From a checkpoint of a small mixture-of-experts model trained on Wikipedia.
Size: 12 layers, width 256, vocabulary 8192, 68.7M parameters.
Below are experts of layer 7 (counted from 0) of a mixture-of-experts language model. Rows are named router (the router's row for the expert), up (a neuron's input weights, with its number), down (a neuron's output weights, with its number) and show model dimensions 0-255. Each number is 128 + 24 x the weight over its row's rms, rounded and kept within 0 to 255.
Before each expert's rows: a language model's description of what the expert responds to; "gets" lists some tokens that make up at least twice as much of what it gets as of all text. This comes from a sample of Wikipedia text that the model never trained on. Tokens count by the router's weight.

# expert 40
Description: Years in dates. Century prefixes 19/20/18 and the space before a year in birth dates and date ranges, e.g. Born: 16 June 1890.
gets: " ", "19", "20", "18", "–", " ("
router [124 103 112 139  94 120 147 132 159 116  97  83 126 163 129 111 130 138 160 118 159 138 137 139 152  98 146 113  92 138  86 109 102 167 122  85 121 165 122 107 107 109 139 160 114  90 127 150  86 132 138 112 131 103 122 108 118 146 138 140 117 146 144 121 116 107 160 153 167  98 148 107 101 151 147 115  92  93 110 103 121 167 157 100 101 172 129 123 100 106 149 124 131 120 165 183 102 124 137  94  78 134  96 156  98 119 135 133 154 123 139  72  75 141 151 153 144 115 151  97 106 165 128 135 166  94 120 104 171 115  91 128 130 110 116 114 141 129 141 128 121 134 166 131 140 139 134  99 149 153  95  92 137 146 138 118 114 127 156 103 155 102 107 123 164 115 131 185 103 129 137 129 126 137 133 138 124 175  92 167 134 142 136 138 130 160  95  84 113 139 145 155  91  93 127 165 163 126 123 141 157 101 162 174 107  87 150 133  97 131 150 110 133 115 133 147 137 141 142 127  96 104 151 108 109 154 119 165 107 111 107 103 129 195 122 123 157 169 128 170  91 118 135 163 120 146  96 130  97 145 117  92 155 124 158 132]
up0 [ 85 211 139 137 170  98 130 124 125 134  90 133 165  95 110 132 115 136 118 152 121  83 150 102 127 143 136 119 129 124 164 124 127 108 157 126 110 145  88 116  97  87  95 138 147 136 127 110 136 121 189 116 138 108 137 164  92  92  96 138 129 122 130 162 145 133 122 123  97 171 105 107 113 161 105  99 179  93 172 149 115 120 136 150 122  94 143 152 174 145 120 116 151 129 158 136 136 140 135 146 127 158 152 110 104 121 121 141 151 128 123 129 149 182  81 123 120 134 137 108 150 164 142  91 132 135 113  93 148 107 126  70 138 108 163  89 144  91 163 155 196 150 116 177 136 130 149 116  67 135  81 140 131 142 113 122 160 133 148 132 146 191 110 116 120 154 165 167 158  89 172 136 109 144 117 101 117 140 145 153 145 141 172 117 110 117  78 117 131 136 152 137 144 140 127 133 137  99 106 105 121 119 105  96 122 123  96 139 148 159 108 131 108  95 117 125 153 127 145  87 115 117 120 135 149 154 131 108 109 158 122 144 147 116 101  99 169 109 131 138 118 137 129 124 102 129 150 134 137 138 117  92 125 147 142 107]
down0 [ 83 118 108 133 142 164 111 105 114 139 136 112 138 138 147 102 133 131 105 106 126 141 139 108 105  97  95 155 143 121  76 115 111 131 109 152 161  98 129 141 170 171 123 117 108  96 144 139  75 150 133 154 101 108 179 105 135 121 154 128  85 148 101 115 114 140 159 108 168 135  97 120 112 112 109 156 141 127 123  87 133 115 146 121 128 151 104 153 162 118 111 138 118 120 168 141 163 170 138 130 121  90  93 131 160 133  73 120 133 130  86 132 113 120 140 142 104 120 137 115 132 142  87  90 172 114 151 120  96 144 130  89 106 132 132  90 129 127 135 165 128 123 120 103 151 141 128 106 122 124 148 115 102 148 157 172 123  93 170 126 126 108 146 154  84 158 137 128  99 160 139 122  83 121 124 112 159 123 120 149 156 118 134 152 119 135 184 106 141  72 117 105 164 108  96 125 150 121 101 133  81  93 139 137 161 132 148 136 133 170 109 130 123 144 130 128 115 133 124 140 148 115 175  74 101 122 168 162 121 130 205  97 149  70 130 165 133 130 155  85  94  79 115 164 139 138 123 107 145 101 134 136 122 133 140 109]

# expert 21
Description: Function words in prose. Mid-sentence prepositions, conjunctions and copulas such as as, to, from, with, is, and, and semicolons in data lists, often near LaTeX math.
gets: ",", " as", " to", " and", " is", " |"
router [127 150 142 104 121 120 148 163 136  93 117 121  99 159 102 104 116 111 149 102 131 150 120 112 100 113 127 121 121 122 154 131 143 126 152 128 125 130 159  96 127  77 123 134 158 155 120  98 114  93 135 101 159 146 102 166  96 139 112 102 110 123 146 130  70 176  94 117 117 167 141  97 108 159 181 124 128 134 100 153 104 140 143 168 104 137 152 102 128 189 117  61 135 133 163 131 112 132 120  82 140 169  90 132 117 163 109 125 149 121 118 107 114 102 131 126  90 170 142 113  96 118 146 131 133 108 125 107 116 161 140 144 157 124 184  88 112 103 136 163 133 112 130 188 116 129 115 131 134 178 123 119 142  92 133 128 105 113  98 103 140 144 141  90 126 108 173 153  97 113 115 108 139 150 115 123 155 158 135 137 112 156 110 114 143 120 139 132 157 153 114 146 101  95  97 129 171 118 130  95 123 149 145 155  99 160  98 138 176 120 116 152 149 117 120 109 139 122  98 172  91  80 135 153 114 142 124 103 161 116 104 133  62 141 120 115 136 146 117 155 157 138 180 120 119 133 106 136 120 126 114  90 160 105 166  87]
up0 [ 92  79  91 158 133 110  87 132 123 105 149 130 108 119 163 164 145  98 101 148 168 109 105 124 131 142 172 134 143 130  99 132 100 121 152  90 148 108 101 130 101 115 134  88 153 118 137 129 115 146 115  93  95  96 134 126 131 136 155 135  90 134 127 158 128 139 163 171 160 133 131 124  84  81 126  95 129 152 149 151 138 158 170 119 138 141 108 114 137 124 125 144 171 111 103 128 116 128 137 164 128 117 128 158 108  75 140 143 137 151 186  89  88 102  88  98 120 148 106 154 116 157 114 152 124 104 113 135 102  84 153 136 165 151  99 155  80 156 119 113  94 132 127 112 127 148 148 146 137  98 185 124 119 111 137 104 121 172 133 149 143 132 138 130 116 152 141 181 121 101 149  98 133 126  93 123 125 108 163 136 132 116 150  59 137 116  65 181 134 110 135 121 123 138 102 123 118 109  80 160 158 143 112 134 123 127 104 106 105 116 131  92 158 147 137 135 158  92 117 120 152 159 132 133 112 116 125 103  94 123 134  80 137  96 154 161 111 150 173 103 153 114 120 106 138 129 120 113 113 124 164 171 120 118 100 147]
down0 [141 124  98 151  94 133 134  94 121 168 125 132 133 110 118 160 127 138 146 115 156 125 100 162 125 152 105 147  59 145 113 148 110 129 117  72 133 165 100  87 124 144 147  81 124 127 116 145 117 122 134 114 136 111 118 186 121 162 118 106 103 130 126 140 135 130 139 142 145 159 135 109 151 167 131 158 124 123 134 146 147 121  92 129  99 128 122 123 167 110 102 128 143 103  79 127 127 112 179  85 109 117 113 147 116  68 148 139 121 142 148 108 111 122 152 120 110 107 100 165 122 105 149 112 146 165 134 120 102 105 151 116 100 108  98 125 146 137 158 152 126  87 138 103 107 148 138  78 119 115 154 139 113 145 147 119 134 109 128 144  70 133 150 109  74 112 135 131 121 152 118 104 103 122  94 120 109 121  96 135 106 178 110 149 145  96 109 133  92 113  97 135 134  72 138 101 151  86 165 175 165 132 102 115 162 112  93 144 129 104 151 100 125  99 132  76 113 134 146 150 141  64 161 137 122 112  75 133 147 120 103 135 133 113 116 139 138 142 112 144 164 122 170  81 124 106  82 172 123 154 140 119  80 120 128 143]

# expert 7
Description: Capital letters in acronyms. Single capitals and capital pairs inside acronyms, codes and abbreviations, such as FARC, RKSV, Hz, LC, PS.
gets: " S", " T", " M", "S", " H", "D"
router [100 161  99  73 113 160 160 107  72 135 120 101 114 125 108 103 134 104 125 166 152 140 161  86 134 152 180 154 110 143 135 133 156 102 172 105 105 102 149 115 150 129 153 115 125 128 115 126 122  99 109 136 156 117 119 121 110 131 147  96 112  90 122  77 169  96 127 135  90 112 128 124 140 117 142 127  93 153 101  94 160 117 126  84 141 150 146 112 166  88 126  77 147 156 150 154 104  98 113 141 109 111 159 119 126 162 144 140 124 131 136 135 171 115 144 111 154 112  98 136  70 115  85  69 132 142 146 153  98 159 104 167 147 113 117 132 108 106  86 160  88 113 133 104 173 114 113 129 167 121  94 139  82 130 180 135 110 130 138 108 131 100 131 110 123 139 166 146  87  97 135 128 117 146 141 123 111 131  90 160 118 168 108 145  93  95 128 152 138 130 118 127  64 127 139 118 129 136 133 119 139 165 106 100 112 102 145 155 144 170  84 133 110 131 123 124 184 119 149 162 133 119 142 114 131 136 149 126 127  96 114 116 119 128  85 159 107  98 122 131 133 141 165 121 128 149 129 148 134 103 105 128  86 135 153 122]
up0 [136  97 126 134 139 126 115 123 140 143 164 133 127  90 123 150  93 114 116 129 117 105 105 143 123  92 127 103 133 142 124 129 134 157 103 137 111 104 105 154 157 133 157 133 144 129 148 158 134 122 158 150 113 120 121  85 155 103 176 146 124 151  92 132 134 133 108  67 141 147 122 148  63 125 146 134  86  94 145 125 120 101 106 122 137 119 112 120 160 146 119 131 107 106 127 120 104 152 127 130 164  90 175 118 145 101 133 112 177 129  86 131 151 134 145 109  79 114 145 150 137  85 142 105 118 113  92 138 123  87 101 139 139 170 177 118 119 169 116 136  96 139 117 145  99 166 143 145 124 123 107 180  99 166 144 129 153 166 134 127  74 117 162 130  97 129 146 130 127 116 116 145 133 129 114 138 123 136 147 126  89 128  98 117 157 129 159 142 130 162 139 135 158 156 165  99 104 204 114 170 134 100 143 131 144 127  69 127 118 103 125 119 104 109 146 161 129 148 146 174 109  90 123 145 137 163 103 168 151 127 142  95 151 165 144 136 125 100 138  96 109  75 127 105 118 158  95 120 161 172 141 184 113 146  87 144]
down0 [115 144 105 136 118 179 145 115 116 124  88 144 144 118 112  94 122 100 151 123 122 177 152 126 139 111 192 130  93 102 144 112 161 163 122 165 178  99 136 131 111 132  92 142 112 136 116 126 127 152 120 149 103 149 128 187 112 148 134 136  84 111 126  87 158 111 105  82 112 186 144  97 153 153 118 176  96 128 137 104  97 154 151 193 135  97  98 124 118 115 102 170 153 151 102 142  67 142 125 140 101 122 118 123 110 106 129 121 135 123 128 162 135 114 131 113 125 127 116 137 111 143 108  84 155 145 184 166 115 112 122 130 133  61 136 164 108 131 128 155 129 135 124 138 123 149 154 137 166 153  83  99 118 184 124 162 122 134 117 110 139 155  90 130 130 147 141 143 122 119 186 121 140 100 129 140 101 156 136 128 157 163  96 148 112 146  84 152 132 167 128 111 125 132 118 111 120 132 142 125  84 141 102 133 135 149 121 150 124 114  89 139 126 135 120  69 116 141 137 120 151 106 161 144 127 137 115 142 119 114 122 150 167 160 127 126 123 119 133  80 106 126 142 105 139 152 115 134 135 183 146 117 137 149 103  75]

# expert 47
Description: Years and seasons. Century pieces 19 and 20 and the dashes in year ranges like 2019–20 and 2024–2028, common in sports seasons and career tables.
gets: "20", " ", "19", "–", "18", "17"
router [140 143 136 121 136 163  98  97 124 159 111 126 119 149 124 151 183  95 148 121 133 140 127 106 100 105 122 145 105 173 109 110 142 141  86 108 133 125 131  79 107 101 123  97 159 118 104 128 101 135 127 104 169 137 115 132 136 111 139 133 134 117 111  97 133 115 107 123 124 152 129 153 100 133 137 154 138 141 126 132 120 174 151 127 142 175  91 124 111 139 159 105  89 116 160 126 116 125  71 101  84 103 101 153 155 151 165 117 169 159 115  79 125 123 107 152 173 117 104 102  88  98 146 120 121 126 141 134 149 140  64 148  76  89 109 126 170 135 116 103 117 102 168 106 146 155 129 105 119 131 107  84 151 156 158 127 106 124 147  92 161 151 177 105 169 144 128 109 117 165 137 156 140 146 123 119 113 158 130 154 116  97  81 111 164 163 117 132 108 133 104 145  83 121 126 120 152 119 100 136 142 137 110 131  87 143 166 139 129  89 129 145 111 143 127 148 158 153 109 127 155 105 126 137 138 112 152 105 124 113 106 102 105 183 120  94 104 184 118 164 128 127 127 138 151 157 125 150  80 120 124 112 113  61 139 105]
up0 [ 91 133 112 151 127 121 120 147 151 112 119 118 150  97 142 100  93 142  66 114 133 140 132 167 126 174 135 166 111 127 115  99 111 136 108 111 114  97 130 121 101 116 136 130  92 166 128 144 147 155 123 138  86 145 114 108 122 138 141 150 140 107 122 119 147  73 158 141 158  99  92 131 118 146 111 104 161  83 152 118 175 152 107 107 114 144 113 133  99 126 121 172 157 125 150 149 166 130 131 123 106 124 132 106 130 109 116 143  72 126 151  98 135 119  81 119 138 143 166 117 133 145 101 113 147 147 167 139 134 125 128 113  96 113  94 175 135 197 118 114 143 154 136 106 170 188 135 111 126 137 127 123 104 149 126 141 102  91 119 123 146  96 164 162  98 133 136 141 120 136 113 114 136 127 127 132 107 119  86 145  70 126 115 123 119 143  93  76 120  93 170 152 106 152 124 118 161 134 111 125 135  77 162  82 141  91 100 116 136 134 136 124 184 153 105 131 119 135 129 118 138 100 159 129 111 109 108 128 110 136 169 171 152 130 136 109 151 132 139 140 147 100 139  81 136  41 131 159 122  94 114 156 146 126 127 162]
down0 [178 159 138 161 141 174  98 146 115 111  96 107 103 137 143 108 165  89 135  87 127 100 125 115 125 157 145  91 150 133 123 137 153  92 161 120 145 129 154  91 103 143 132 101 118 103 111 109  89 112 130 117 152 129 145 151 121  89 110 135 133 138 134 148 101 130 124 137 148 108 147 142 121 142  92 133 116 133 147 110 135  91 140 126  97 172 117 138 126 122 150 110 128 130 141 130 109 160  80 130  98 146 117 127 110 124 102 161 136 151 124 111 163 117 138 155 146 168 135  80 120 110 112 106 150 157 103 114 161 121 143  85 132 110 144 111 138 112 118 127  90 164 161 131 121 108  90 143 143 119 121 133 113 132 151 108 132 182  82 120 168 132 158 140 127 171 109 112 149 107 151 117 152 155 114 175 152 114 171 139 118 110 125 148  84 176 130 180  97 161 114 212 139 120 109 162  94 131 100 103 184 139 132 160 144 120 124 131 133 115 149 106 148 117 137 111 135 154 181 111 143 133 141 100 165 152 140 102 156 124 165 157 166 119 119 162 111 155 118 150 151 108 183 133 124 160 147 164 151  92 178 138 147 116 129 142]